config = dict(
    activation='swiglu',
    balance_bias=True,
    router_bias=True,
    tie_embeddings=False,
    seq_len=512,
    steps=3676,
)
Below are experts of layer 3 (counted from 0) of a mixture-of-experts language model. Rows are named router (the router's row for the expert), down (a neuron's output weights, with its number) and show model dimensions 0-159. Each number is 500 + 40 x the weight over its row's rms, rounded and kept within 0 to 999. Numbers have three digits each.
Before each expert's rows: "comes before" lists some tokens at least twice as common just after its tokens as in all text. This comes from a sample of Wikipedia text that the model never trained on. Tokens count by the router's weight.

# expert 56
comes before: " |", ")", ".", " (", ";", "A"
router:523553498522431425520543522497496482474491465530576506555473481529536468516458536480495487506470544529424532439537467462461537480534521542484508505489517514412542513517570527516505506569522449546473502563521428505491505527490496478453494470535449532451562457547460432500413501492502568565439488480555466490491510509534488490527532562501507531490526551493558535464520455483547484549582484584524461498456436523443563499493542436537563465499446508449451510516538453416426518599558505
down7:516441494504504497428497510484477467475553500465466509495540467510503453541493486521499469426537481589561437476468519578540527499467582553484472513474580524506503420539481466491493491458512585456494558453439533493536481464546407553452473470534512458538519414511556468561516535543488465535551548534532541490491514518446420507515489531569519444535533517484552526557493509510496530513514479534544477447496480458501479474477470552453506543431451485401529533542566585469542526464453445
down8:482507515519490571487566477449573545499514473484454531415420494521477538445451515524523509520461534461475549432493512539527511433459581432563467553501501556474535481449494512419557495541440531474465502533456494554482476453438472504473517619499443502420466526486485556436488505520490509492500527426451504515516501460472491520553550479556418427498508386447469539533488529487536477578482497559465584530517503536503468506496536489581518510485492502489489533486534504500556527504507501
down9:482537529495479525450466547505502451463438517469422471442473525517521485592515513511480521494389532522538473465518507517431476487472459514481552583500448471499497506500554481560540475542480505469571466498538413523586523475481507520467521463538532458509468521439497539540489475513569533527540454515456487540437532527454539515542524511496518468501469527528433435600534426544513518507489530534524536444543471549475563610508516630473466526501504504530508465506506576427518484477484520
down10:472500579511553554469518439503515532412483493512526535409454494507514500500542466441552499444464511408501432491485465537474579521510461507599540539484486419464503504530519510560490519473532461469494461483443475497390438546438529536486500476501467563512517507420483523530509483537467479496529531519508563562472474511453498502530462565500459481515444521488531553481528425490421454522466496462528551447519499442515555486523393500516510498547545509452514532458567479432510505465558474
down11:512500491427438496499476449483498532521475502538476506519488502522536555488494448502512520506538450524506473505528490474468501518478547508508460556520506492516478506460533554554472544481476599514516487547482480420498459492515435445558534493522532516520550556432462434532420548539469460510463511514524539579509461489578488523545560423492572471473556515430465489464538477512547442542487525400484565477556579432467509568567601440523539518528528481463514519529466526553512588529443480
down12:511492443434573523495509528489488549540503574522469489525501519516525501523553614425465522439488461497490468545450488422558485537473504488546514477523455495493523550536556478486495496438499506500591551484518525523420461509556457453452512488563529485501474451548548492473554550554494460383506485541533533501487513533437530480573535534504460502533470437448399463524535490491459501461447522556483497435561477527470471481495587485537544474554502427494480568474489478532485444541491479
down13:525535563446483494499487519498472503475482475481490506512614481519459478545509532445479515567505460515498493539504474430467457548527424521537475484496495469531516582579481541510460450542537456555497429474521464491422442507502531462558526467457511516585512504445486504457480579488500473452559443482542482458557542526515577487454473453568511520480512421470456523544539526438514525479480508499457430598477518505525409526535468507462579476484491565533517473498513401518520491468437460
down14:460519527475556495530458485430469532486477490473516536542544499526515530449541399523496489502492510405494507445454521551504486514459479434428598513525495479646429529486567472540497471500440514472470495476452531520404495530493454501495484495413572492508524507537534538468551507502492548479480514503440533552510470496440513539479507468453500514486524501488551554495537427476467464465406491535529549530506503498549461488408552550456589533459456446454498498519515479458478466452490516
down15:527497497457467536469479565447481474538514514468500536494511568546527482542557488500521506518545542538436496491503491422491423512546513482476466533474479482521564454493567542475515469512544458507571540478490549488478522436497502516428519542581478501548541467524444480454437516558537500555499509523454530487579392594481493500411520494480499476457501483473541518502486435515559558539449554500508574591519513571469518496551435429493540478474480529481453537487463463565468572504421495
down16:484516476478475491498505469476491469479504403504502446438421465542510484486503452535497419537587487497524560481436504503493543452547471526501488477499538501513522462494539518555461546462529450429455546428533452465515506512474466455487464493515455450478431445587449481441457516517469532485502465461568488574549515512561498530521512435528451494469503498521504500524492494537518480550530573400561434604517565513505569473563522536511536567515511561487462505532445496512504538574451435
down17:532538463469487471518520507469528515460556472486483473525532512476471460447517460598545464506477494477562463523463508614504537504518466466523489575507502530431613481529510434588477493429503530425548506516508611437447538531512500506523533475581458473501464532564552475557402442498544446539517510482461484428462546504525474467496474504513494467527509486496472457465505472465473571498520548438507564524483534501530540523501524554502580495536467516507518513434495525581495451532552497
down18:520518528521480523583478450532553550538546530552456544509484490502540442461481483525488520553477608519427501583578466476495487520487499470551489487501470503460496530498544518492516521476442470565548412511478448503441457506574466503503562490500515430458529532483530481526523523463455539540444478523519504522539465468582582441476574513466480561451515437508473538486564497511538457506522445438559544521550515504571525457507561443518459528544527556530567511541477547584532473512462480
down19:517489490512514568505448494465447502546487515531504546422502506512517491455484424496481454472544481461488559505467544486566500480561532488507562561525446478602509507636542481521493513491521498549535503454560514506476454532458481505579498525526509515517412477496582497490416478519495506513506556550500473501463423534443489500457417489573458447501444540489516401472533546466472492402472472515479478485530514540509544509480480538497494519444437443452456430433437471525496514510478469
down20:517557479551480492573565514414527498501544570403555547511461500507531437524539439574549555493540549531477521507443430483438479479521524533483403475506535458542526532469498545542545569541536515543560445527537522505501483489511542475511527489531509511395516530505382488489439533503531471494477464468543484513529465528449477551518497462503496425524491496513504487492548507433434520510512454561538509582435520542485438543459488525500538485475468546478514523472583492441474541480483470
down21:521542528489410542528569493485591474484505493559525451493480533549546426550506622522469422545524473562451448489468521460475492535444421513533521477533497489522545518534465474481481474550476539540479521560567424486554490481448454517480545508445458484548474476510512485453420456457470455447515519512445457531495471456478520526432539524446515515497499588506469506535503553466431540526436588495474511451477495527454525430509517507536546513519517481527457501476489464518510606503488534
down22:585493493500501461592496510507444529468495494538546505536535518463456465444443446491441459509458458547500483507544490406535489482469549549464499519525501518438510525529543560530565594519514497388505580477486439528480479487502501488520499466499474483522510453554366486473487516488462452530508506462446521529549564534520554521529401537501522534481456501432429511508549499487574529555500481548491469520493527492508502478578531465531497428437524440497447464532546524476485481509456560
down23:408575529458465480421481471517545452489458506482504470513507509403506494526530463514508457469551489513515546487519562499543447555548529546551436490450439459474492551457579433527477525487577481567538519454529451460463517481429539525542537546411584472559470452521530478452565518495537510517477500505490480482525486507516480464498546478525471497441521478590501520508475528474505554500484431472515564488485520452519520517419527499482520424474564444502553435483494595488502515544511440
down24:528435527475456536581484466512569492489522468486498571516480414480534507527455431544530470564443435528530497526490436418519551525500485434473484447490472466466491526524474531435459530488518496481462500508560555526547487497485433489463470506484578483552537541572515470578508492468580488463466468502550562501481497549485472430456419496459421441502533548471476558512488500531525490536533513507509462494463438467564537473566474585478517515534529483541472601525528449480545531495547472
down25:492549503528529554550463455411407435505494535478496555446463486455462505527511458471474426517479441537488422542413527489490575528499515489428416536505486529483501493491550403598535450510513476497538450508470499532496485496527545519478499580531501486439522513416486493464459499486482478535472441566466535467417566491469503475580562428482471464507501476516503484566464497475476472487461536556541566503462486563520450490507508483419499494467553464513482480481519497489575456506540489
down26:516496550502533561495498503495476420448472507554475537599505482506537449476494424506560517546509480545499438537469418431481429515482516476476501509505440559476555447512535504524536439494520502514549490553480517516579503502519561449503501498506471511506445498484428491473571439454515438495528501504553537539500432487436470484605447501521532480462447557526435489582514547561501490530435471453532495413461571498515494527452462520581477466508509500505477531535437440539529488448499555
down27:477585471512544520456539492488510472556588455520555519476532464510498472452528518435485493535537498458573552552501530452523562549487509406479516446430558546465467490537463484549487522507520578461409434474492431553490489432537501502542440446510500529531525566504547493490556477475545533474462528488486479483468496487401600492416553440469519466549436508576481497489482460485512507524557493489487507467541524479515436457504513477480551513520552501528471469524480505440553455507428472
down28:520476515515576474516562390550529514460418519482461553488537540496467552457564450488502538519540474540463535482477489442536471466518494440509484540532536490555505493498530467494527544512433504461497535516480475510496512409494486472563508484534507462527466496451519605486463543496563416549501460570446502551516522447540498541556515526473423567486480469480502493445536472472488538484485432493432533541516469431527459494405547527547502432529531563483403473547520445500529545473527531
down29:447489494522491481530475498513480499465499563509470494472525550438505559582524471470460484450450493523520502530464531482442481541494406453537493484532493538491516532502503493480458544401471487488529569469480585475400497462514478474508543511540586566504500471487511476457513570452455505553494600481491525579513537433500437491458540590555472473569521517484412538523528473523498523433541461537479456550405495511518480469431539527504541467463500466442509565507539431500525493496483551
down30:510578446549457508437526402505602505547591467531476503472453495530450483452471537378530435542481466453562458482455438474505499492476596550429523492470527459420458511494481488497521512522516525497523453549450499489498464507504451549539519503469512533536480494475582527546481555569509479490453535478543539511508484507457544464514571476523464468525489483532461485526514537561542535456436489496439418464485557486507483469489507481502514516517460468436502569523479473499499501584537435
down31:414428496533533465553524501489492521483574500552489493435507516495511479451485468501515590597580506464497486523513410458551438505551502455530491469434460453477487533498454505508572448520450504502469533556434554533424509518459512516472394497435504490516536528506508517544511506477493469473589473539492487445598577526425533464520491528502536515517424434550514534487470488479502488453504456554490493475521538500454554519510551509460436531539471493520529450489576505510466566463535507
down32:499497495502459478556405495549466467514495505532563520455547505546422585488502531480527478503539492488562557461550563503558421527474539506580554492515445512536399491534400522449466491515545573410466547491478464506515419552482484524484559512509468474520526516527495554507476565474460496552405487540502463497531538520535596476513484516465472525514463499524557452540492440508488520588436514470502545546474450525540505486462482535534498542577493487524500514520490516560457447507480499
down33:502529495537456518519528571420494600531539489484462432487526396529545469544485466527532467553523519480554581471554445478592493476537459459485518538547554520503568491497467510440431508478565505540522518500472514433531454565463553456531510501456513472501469485515460472475502589470511519514500580512489540551488547507535480457522508504489503469489529502499546505545479534500558522499453484497489553460542552508533555563507483525546561484569496507549575547427423405512553488487560495
down34:463537457427528444530483429497497556461520498505495533511479509461518500565477564469510442464503570485558486519503540460488530510458406428456488453568493532521439567481567530459448526358462537560575445462480513554530461540477582455470470458578563510465441585499511451522511475514471548510521534465385483510486519471482536487535497499461467501502496524516521480505496526509506559491516534512450467553455497525529472498497482552523515515483468506523439495493542460473540586486549512
down35:482524507561498450537510492468518476535551503525502481518515550368481436482520570526473535449460497484458583519534410507448512488501457588468538429459513574540470505464498547479506481441457567482455488485504415524536521445446528411495479505544566526505497447433511456536528478557524568522501528488543509495428517509502483480548517485542437494480485546508494493447486521469461506502441540476444531445523445533505494529468528495457531480538435554554564490455462475573489444499580470
down36:539447428469501516425515481537520467534549547522531476506521485495457517463474470490574509494467487578469519505557451533590499459494491574527549508507520447453540532491499499510484556482482508539523523512494483520484457483491440538566423524544534431563469582558490501515489546472501525485547481514502450532445479579492523488524563561563439435487523541530504524444554516468470481434463470442514458590538561455550494512541536493442493470463482505495494537482460577529450432520480622
down37:490403481516553501553541410572485530477506496475516529520424449523459501505454607452454445538467533434478498441475501590593487525474523504508484502503497538490509466456469475515554414511480514513495384483477487529469560467524448484522549498457541528467453560530514487509505500533524537537521548451490480521451478506526452507472520497504537460526489488531518446495403487534472489519522495499490512434447507502560493537474507452448530444516449490416569451425544548435505460436556507
down38:499472480491527596484436481555482561576478520489482527495503456498532491452485523582512540500512509504562561466525540453546451509522571483478601460521486552472494554538511507550497488497486457514482593482535486463457503433493499541479548496496514567481481459437571465519414494487485531514495507514541548543489515530560519428506564534499473486437533508542575479539476465569414535483466580469551467500452557514526418583538493539520447524446506487522475447534505543438546484496497559
down39:512480500449408479454543459510523443527557469426558497434529533430430510504563566511459507516565474544577536513491520539496398515390495488500494508497505514405450434470480498515502534562467486490481499451478489517516595519483440519406465520528511476562436563538472501559506510479551501537464539495514529464528506477489494455496466477505542533457490461462461472487408538481483488510491489496475497441471539496541471501509535457476505488500560529457482567491532532436612482501523558
down40:487478420533480480531562507523444570488561511487581500434490497454445462468472479503516545463516455485512491499530444516484498608567504528478578457425488468551598483503495483480486444494478438553535521493477564474505494443467469589560517532528518529529492613466478545426483544545461473476494443542486419507438453525485479493527512528492496531505490512475488503505508500480470545474564542519462480509511440521577579492429508544547567536455543482525504500484466513529562524560457552
down41:447497495535524515596535463512552569519448512580461571483565458611528532412540488513475462484495510544465472508494491457520473476555465512492560551452489483540503500457514519523531476538406501481536425609481502526504553517519472468483522499516482466520501452573477529546433544529480566446444521477531472457568476542510535556520582555498497504446488490463544542482494459510540512523494487479491577511454503565461456482494471470467551520532445486469556474584509483562572527493506503
down42:412448507519501525482463434464508474581549461482555532551493492537474419485472430519454518561482447493530475499515476455518507524511514583486462531466463586515499496477438501485460454488556495508528517511521526509565475460511549448564506408500433441511519474434449561509486453500548570539563494450482542476494459553522521486498522519440542557476512519510476486495542530513539471510494518507545423396501516465479500578520554517524540498495466511614478533498442507481527457426428450
down43:466540505521510471435513489453487508516534407517506525492458518398510449509508542486495405421493496542511516518504411553422478436539527480519560517473572503489477520438539485514498517465498429477442406551478492498456496506476489469485541538507509451514496532503527505541543515491405513541505447489549480502543537462539460428488509459491548536579531538474504526568475470519452504600534444526513486399523523510483522547555552455532475480513476449525495504507436529404428497470502455
down44:470442511534453506530465534542501524441546438577521400584493478539474476529511476562529473531464562563490495543535450521484491448541557522484402497484479477548462437490573535501433485515520543525524525520449480523550516455483485542429519480480482597469467464529432531511521496491547493511474522496490518487535526424500421550490489433474514574424486517527466505522473470454571464533501574541439466514457502474559494506434510486483455472469426511487450425484450492552488541542470521
down45:509541489565530505519443554465566445537480491548505510586496502464515599489479483518545510512481508458504492513440559439477421558467519551592508534517562473465549484519509458464491510505543551535507506520496469573530506469455484485475536519431535467520461504471538461500532518516463532420591527455500465561511485502446433488511545464388510500487493515555505456497595458519561486503565433519534447529462541538506539471514502532505514456538416547503493551517533482498484465583579533
down46:477545517525501434478463490474483504449393484458489567534486487532487524471535487491429473479461527486497470494446541417531510495507484576427537475522532508478452512501468529452482507517502532504445461515564522462457414459479492472562529466516493453518534494543512481451509468462444550459499530480537495497470524567474513487416542511500503527540488496485480533509516545520427607426499519573509541352509523505610550491518575471478529531472486473514600530548543491485456478507543548
down47:487511550499482481557501490552562499478524585488515457572487459495547537420447474470501455462477526599495521505435511458504586470549466517574495496462563460488491528507500470479472484491526441550446496449482475553423431506490504507511483606489508501540513561538489525529507462550436517516464439532555556466504472506468575501452510481503450451607469503488458504534540499480465476548504541513551464477507549464465549440508550523488486507542499550561565562524477433502519475449580447
down48:478519503472475494454460420512522525516467504456478594548494534459518529576527528455545424581497434520428533451586519439468542503503492448527537462489516486509597563434480532488465558509455468494519545497501492516509534503541506524484465477429442494528469499467555447539521533546518552530561474549533474534466487491538445508527411442535565503466573506473552525553498495525468483534558500559455473537529553507525540504476499528527545566480451524495529498505480438440473383516479459
down49:552465548457504484506469463503541496547492508538475541525547504452553509492489548462451460455520476507588444473498496509487549493499490463546477557412558521504502460501465532489491497542488492460519558489571494525485494535606478526452499465543455514506520507500610566495495493422476531516539478489545516491516518571473459460518525552464522439480517477490501478571556650530435469510404535508497515419451410490485518550475542506474484469456585503450450452437508518483474494541472519
down50:474592542488519469462516478526494506489612548457498465462473548528538476475448491529577513549517426444438560471452470544504501493526431533474567542492479484532520506554537503519554511483496531575533527478481497472557591475536547518552505491513508529509437512512472422464540508465552529499552506475505506488488519522490508567544491467440507485551456510438506532545535562554485491512499571491563504525565474604536490510515457489461577532570512467542439467545542520565497509577428540
down51:476517557476501465530531516477514478582586452518540513563520450543505500512533463557447502451522485445493479464467512469483533483530494470468520504527466537443483463436483502480520607505536516513580513454449480538499462533443485505525458444479497458512482530517476469428583481507442406472550497493521441530464574473507519626576511468479501488468514445513523497532411462479490424488451501475460477459499478433543443450483559446516492421475506514478398536515458461502443499504465504
down52:459525428531443502453528494503466486549482453542413413446525450493448470500402457502477568552491455430479535550496497539524466436560477435517547501476486564526526480451514519477487536482560568459494462505547551482502483469528555547513550472459489553558481521474438490537539457485542534543511436489486531483529482567469555515529482497496471496512563481483521416461462515467441516523479507503551474455426471480447497372522536512535550575464506526498498527525487561432473474509544494
down53:471508559500432528527569478489554472501533393475501525547491531495513535548472567499485509545602466381500481503489448484425581545516493503472543429517430487476485537551533464525502525496510565476492483487509487456487510472523510467511458471570498485498487502534525530473496451459519517450477558498503496484454544573476500521420437495484461490490554556523520489518481534479575430528570524475478478391509519507535549538574509487534538457467492471501578473466504429420462452465492571
down54:544449500418392604487492493543526468559529466449465480556478504487513472494561440500508487505449476434536524516484538522509437521472545529493527494521476497527513544479496502530499496473456508526512515464517444624502507504531468536490450569572546490480456490519540543576577518494486464508463464521543476466495576466472509500496546523514554509509512498571502504433481519457469577410476521478542419488421520448506517511485540492456543501538465472576418537506513457482600435489465504
down55:531510502577479559486573495523531507492557487415479531453507499563455543415557475482419486462445477470509480480559547496478432449527437461546506549536480522481475521467505477518481480494497547464451537508495517508539558522476520534493553560488520460485479517565480580589528416489536437458621500520534535507521404523476497558503534480552523489502457533521501465541504521585490474484527517494494495448501466534569379463521494515448497507445544464501444533511502504522450543520531551
down56:515517471516567510452570533497448491433520476518470493464517465554481522432507528527538437482465511527495541521496528470444494574525491535536531440501465447473443508564442460567534516534512446453447484539526478440523448501567470495418416466483487494526467421496505562524536440506515527516455502404505499487493454554477522485524487494529514473472532489465449565495468530481531432446524586572474415491517521499475579552518601473527503536500518466469542504516497492481599530557567524
down57:498475482489497465479526520503477497591534478511474457452496493529512505492437474459498480529472481447537547444521519479509487530515466589460451457430460503524527517469566500462461596527443463507505510506436453440557353520488507558444558450471471518484478481468519492458461524475469576566515515539556475504561462500494542473448528538514569523501534508446438490525484492510464491496433355543433474500504452460483544458465542499442518519546498417452528520453476532483491501450483490
down58:433480499476501522466479449547520586531494470521362436512523504473460499505492454448568466580462514555510500527580524510535464555440502505491456479476506537543439408562512588454486537487484506580482428502471461443479496532508543457489486496549485499522482541531456515541519512550465481496496548522567550520481538520499502559506527511518484545422530482434479539496477505505538506520500493570536533519390521498445503510521603430531463521537557508483449531544495483470531464469561496
down59:513497493489519541509482454447444505526526530522607461511548452486511538539546497523472463550521566466451482498476482517514431444429522545468512456428479493527508447489489463486486498510515553578511464468467492515496476456389555520486487528475509510551498508466492484513520459518508548551466492463518496516426579478483489556551478530530650536438517514517436532549601572534503464551564452476392514558515487493497544488475558505578511517486498512496512494533518489526447583538497517
down60:489535505497452475545517439556490549509530466497511484465445481485489590508456519485569511510530515431498542398434409490526548556459512501521533546493517514458491531456542508472540458529532478555440428491519526441539556483520478517477503490446551477482503458522547438574499530509511502528430501575489436546565474448554518429527551435510490508521476517597561495444503479474532521493516524564558494455499529482402545462465528530494491443550524474428508526565502560488468436520530508
down61:500493434490516523514541476499545425484496479440567527482458576513522581522509476525522428430517530450492483465499432497528498411442517481562505470460503445482473498449469542474458441479418509521578569493420524439512515519495508463537510505528478505460517505395544488403480545508508492490527581470565465539502545496479543567433505458492512538536566497583505509439526519500518481583539498551536562518487457470480549529488456479489497475482541562480439458520481536502535448527458537
down62:494553497487441471512578475500515450487465492459495491508493520428500481522529539422487598480502500503583538521499517506448452456460535477547467465436491557554459482432512503449470467531510474484461444528528498505491400482533480482556419490511522492519527571493483511499539462501499539510491442448512584531460415473503462491503512594553441514470498469529430453512466481492538462467446471592490550464552570601465511532428513524444542504542517410518486476516539503493493512466572507
down63:541473498539536512524529511527538550486458567440553504497492523578522506518488523526486433518459593520505540566530506548536588448481525487514450535579482499385530488502554524499534451463615544538539515531478489554464567558526524523497436487458545541515485445472522532426487449469473508447457526499534461529428497523461422457482517532549466509436496504521516469536544445495435480468509478516472490478513500471506566614464533581490512510487463527543488507457571538524529501529513521
down64:433506516478536408527493470465514482471461506464482481488457493523560511462478471444459505481508516465490472539563557480533591431465436582528395450480457444536486471479462537480550490545474506440482487578438471446477538532564474577484512491469520532442559481515448468465517495475414526519523464534521530403488486503487479498464484491476486476464490445545559559480486457508517497558567532434517452517491487441462460474536501496553551440511482458439476532469413451495549536527506558
down65:504453550570534433442457513495495498485514511516506497546456522553501499473518501537414476538435520512543460430572454558466475540416467526494514538473570531495535454463522475427486468450481461594509521469550488422439455459464493490510462529467569444554506486541428482517447479456486466501368522489453481455512449494500503574439487534496507480519465513476527548460491464488462560515489450491509475451501503489529548539447562508479548558473490511455565485463549402492487515529508451
down66:497499530539552510429417517445482498505576545495497520475464443494489512527461534522497519570471501500508499543435481444471498498501469538546503539518434481542477481473507530527513479524475442524493546472503528537492524466453480536432489516513524517470435439483553516539543507487412500430444571458489501518458499570500496517501464478434406534523552489542463466525551515494495603436487421412504540534545544501455472496526513463547562453483489529448582441583511539442554519515426429
down67:500506546514495572475473477539507509550542486479503512493423469468508557538488491513531560486462473511629495512437458527457459463494443510453499426479473487527447530485456471452457524484576472469448470443515500451516523545461471479506508548468495525581524536495578455495506425515413583442547501561481505422492514458463517425469507509426472413482498401499479503479463513550499444551511482567445470405514516502584477456505551479454499518500484483532479506479492541482470441512490501
down68:429450499468458446517481557486460481464541557486515507464487476478507504534608514476492504514545493456432515511518497526552409479568485535433469507569458479518452450528520436443502485447598469477498476506568493559510452533482454510493515456451525455474511485469549511452462547420549430472544572503480533507380476480498537529508508539497577397504553533438491427549492492520455514493549488502445522535466501468478490527573473543511468496503540481463481504542541462473486435516473536
down69:459465506447440499541564536555551448523550481520522510524476559481474561512559535588549496489491504498534453514461471573504567528480486507557504535519528456517526496455481506486515590498535399483463525586506502619545491502540491509511497505483464466429550476503436460539480454528526491523465507514446607431574435492470504431507518467528484496493512521486509497466489480426487505561502497453470521539515542519551485502516526535494426463432461446557579526430501473504556459440499484
down70:535533436442494452538479474467461508499458507452464519609501542527558468536523544485466463485494543432529477477511517466605503524517445524569532426558611499479492538591581496543554496481538462480467564506550475515506462481570515472491499540559453530535481532501546536567522521511540458564499536468435500498448561560562485512485465487486491467511527497505446593485467525501518536493518512457534496481487469484502487427487517503535431515562499524480573534579447528477509511576528478
down71:409394495544579500531480502480539467501532454463559505536550448526554495471475506541524520461531454490520465536518489521435590423472535453458520483487479542481437438424507496491504547466508527497551501402411482490479575401508517472488501491515473548519523553538504569514513540492501443576437535472553439504531478601471548507541504494539542498500484519537499465498481525513498546493468481502447533525482526456540541462542483538513525488520468441533446472603496545569459501484485503
down72:525473437529459496500488502547523483573471558479562496556451482483470453549487519509531427534481443577522475500501459534532493523480481461495487558453451509448496470480563537521454465514533478447465392461514517407470472469509441476517504604516481494444450538500544580537552466585449514437486522519496555424575485534462513479458448492478480475444536456502510504531495477448507457532452501571482532546564484519475488499557526435533491463450478471542559521460498426487531549429518483
down73:446539519532475542504471465524514474416545452539459548467446469523501522501518519492489487558489509491537564506534481486525506469533494490517549455433511460422467478444500588499569499483507465538477477561516499527482455493527476477526506511459520376521483541506415535540396459532525465433565530478545584509549513513542536488516431421467607486567473449488498501502486535517415516497498489502504509560517503458522490526482561468491597419500473557511470589478494471470492505526550497
down74:555423550547426496492492474476481614479471499580480541483488471528479521504493533496491458527453464535497557416419474462488462544447481523474493492491498495517500482453505488570497475527490494523487494511443448451538422441527484457490510423465469485455561470484466510439512542424465426594479524547530473509500480544487527477461499516479463551473500454513436481563440502573516413584522489484567596494546532495550498461535492419456521488505534498441493495538467466525478520466556473
down75:484437542519485500473552435411469526512511501535450534476455504504429484442576565508483518554508527500515610509482540569501502536445525577446473535535471498559461467441462488548528560502495557475434487498496476457488530525470468494481524501563475522505583406507528537524528430564428549593472527474517499466485447576414526524456434483472518487477492524536513503537502511475524493570470466532452561451492512503572529474474486466436519487510452517473481486567501517506566503445517476
down76:483506484522533478514522506515551486496501460481501504478474515530481491533493478491497461549549570460526446445499609527474467487550494558478472544493546494571532483505477574472457537507500478486466443502507508561440564465432482482568470467537486563479573467546548488450594480480559590477466418481475525511511542520512490489436458471533615478535476433511402487490506502452500416569440529435446530472469545422559497544487493480476455508484451456520504557469553519506489494526491460
down77:560484428476485517510450528531493553432592432470494514432552477509443481545600533509551559498582491443482471448466455518492459545481502474566501523525535552482504554511493437476473538486482559426475539439500496546588493481423540555479513509475515468511518546465544531479497463456426526442488484477508559511411405565507456540507523557466489463470541433476455483514499441436459447482551514486467475520433510530471492454460495448483491488499445495514490531449540501488519465463497513
down78:528517458527464495477513452512525440529462513461490483492481489511586494515481529426511464536425472536498505566512429506449460554448474481467499500491487615538451530427430463496529466473487460502489500545539395586433497599439536511465493539552523556467553465508532480529488474443542443474554512514556500521558408482449464523567545464479458540496533539502454460550551452493488483490520485543449513510451546479522557510561496480525445483549490547519498488481449543468554545519460524
down79:582530448494527549478487448442498472569423413535515500534425492473400398468524450554489515493510444440474571460592472478500503543528465490529482520524456542506481467547442484479456530461498537570442498509458546441438523527554498494439469480547530504523435415485457441488480505506481519510596540527471531468484509478450492527526507427509481491516511524446504505506537462516516457566484442437498423509505514444487480538493581470450528495504527461492508451511501457460535459489510460
down80:528535526490564466447441511509480550522520495503559431515532505498530493437422562504454529518548470510499462489462491454560519566475566510523510526525509455551512516520522449511471522514408478419462447598413464533475543487572516469485547467458510487500454488549501499535474573508482437500448447505397555523557512569459518584478557534521520526514443494529496492545528471522427462483533534462501457453476442488596434525499508496480509507491510527495520489452442554557489439555488501
down81:490529477477467478554498501470506475493507456477514520466505504500469479553507523481586498466555483497467567505449510455486539544472480507511507444474501534483551456617489486522446550491417591477444520438540564477527433493507495480485526558449472536522582497517542600601514428495488472517529505400557528545466513557490495531472414466543506530479418461522492484465443479472444424516424520499537488431485524468493477527498542506507514449493510452490488558526503573555570520522471501
down82:518495540447473496449504475553472520534508463521494527563461471461601553450504503473451497462485495479488543575563467438462502465470501497499558539461519481500557558549531463546504436500520461580474475545511519488580536488459444476504563490561502468481503480594545507446571507523508516478464481541432549526518497590486571494575437487490506506553525450545519537493443485504450512561515527516518533471448515509553496470529563548442397454500424474541527504439563482505526511512517431
down83:536514506454464512551462414476580437515465527545546488526489528469462512511479400507455458479520495524479577445500518507521497504471483487515482350550434523552490455478493447474512506491515449478472532537493487494525492466482516547500499526435572473542520422556519454597496463497434500466554459492503540453530493532510548460520492492539553433498565544478528434522477509468482473509497446505603556409493544566552510540457506451465546516541497464495505574501530515487455528471494558
down84:509472507481510550491488495529521489495547498547524541549506474442496465563533382519452542511530548467539532519450533502450470422386426544542570527477493476449505466517535520492401445439538479427500508456527508447497557571470478525533553478455551482420517521482520439507479465508550489524466560470498506421547465514495494489522558418575454421483411455499469455497479444507495510466495509520498523477487493485473550503515457529545484533528458567526515473495568484464470502554556522
down85:450492461555461534444506521528490554414418496507487537530499475460463449523499481483537496498469453488523523524558555524543491500501462419589437473380572476463508550582439563510530501493410465541468538491526481510502576501454491459482497507474494558502455477506451502487420553465554476509458449537530504461446507518525530541501495475453443513471541567534503510509460555461494515473539444558443554483519454490571440447533541538498531483502489540455469538457534484528457538448500571
down86:445523488597510520554460473564457491571487485474466489461457493524505498487565504474520508546484570446499481447454498547485503581501522466514490498550499491487504592497474464587539491510592515498465400510484447534528525452479467533475489515490517530488557514546565476539490537500477559473466531475530464523512532477406441536423535469467452542549505458510497498474431466555498529522551509521467463481527524527530497499525559519406473466542413538558526572490455531435428481482503588
down87:537455482483455494430477465506518464478497530498546557457519494479497460483559570599484485493558455459460521575556546578553511493559544529425469501502506475485526498462475505537486534519487511482411527463430525563530534500516580524522518432558577480572473588519513465509502505530524494578482454452548443459586514495522424525496489446534462485551460493561497570521520498490481476546371456550484474459509473533521528489513514541550494486479470462523550477530447474518536520514475529
down88:491554488504570516593515451533495489521467578530522488452525528478498557394600405482519515500528516550541503461451471497538523518533481524496518511487514476517482482487552496474425480459565497525511557383493462481542537562449516480525453485484519534516488479508479468501473499527512458512494508562484444508551506437500473535484490510458526483514531459482487480533512496448506437528466565490559539553510495535443485529635553529568592456516471552538514434535567477516511455571547458
down89:490498466498484512627538477487578550461518481559514408517456485551462483545506452485458504483441515520513494504493461447507482517475495545595481494443565454510546451513525490574561524509482473443519447530427479553553503470470548499481551473565553537507485544540453526492504460509545528560418583543496496517486528487510497473540460511481482463532539554472554529567522529495503536494437532531567482538552417500516460464539535455459440539504483566544435524488525484486497481535395521
down90:444438472495492480499508491392504566567449500568515504478585586488514510486446557534569468471472434508457507458500513503484508442484505482506551507390485520490602470525511525480560531479511487481500539519511472500539485506460579510530450436565526501535533477510485481533488568513477474449430500546562533557526436492517485518496507480451522472518522477537526528397488507527554470442432487474526526599558463498541471538428406514549481481419512485493465466544523506492518509499476523
down91:482562450551489533591469516504453559494474501463416477427546531536492559495450552513483537477574492472493478538520391479463486432537493490538468519494462490551488482529490458434473544476471415488451512536514455457456488480559552483496487558484549505456563526477448470518569496528457475528480498450507444502448446480491469462488495518562533532512477452592472479521500533542519500534469447447552595516450467523521445549541541505464462448567535508421531512534501564463485513478426504
down92:502422504520469478526472536504510478472530513531458464485558546516586496554468524530486485551417520570529524529487415489506494474518499534502460486535484528533546451487485529486460472553515455500494509499453486508510500518488430481515408420545503396507541516516471479467534543524551509548439429548456575514552448504532453486395563499432499433460471478485530461555498482538475505558489492569468521502495481466439453489499478407545466505481530459491482538524555451448454469576574563
down93:479518559528522488457450533557443500532507533510528493509554533459503443541498499462574484440530586504540511501476519496585385432497541485510532516474510379517557427482441475495517597459496513534504517471451457461486488515486588496471525495459492538450518526438441446503535503553522491462463548508492367501438498491482568577492507541436481525552560526522496516484526508508558480475528511535500488597547515504452519526551468524489508513514485468506504442531473439536508519539517465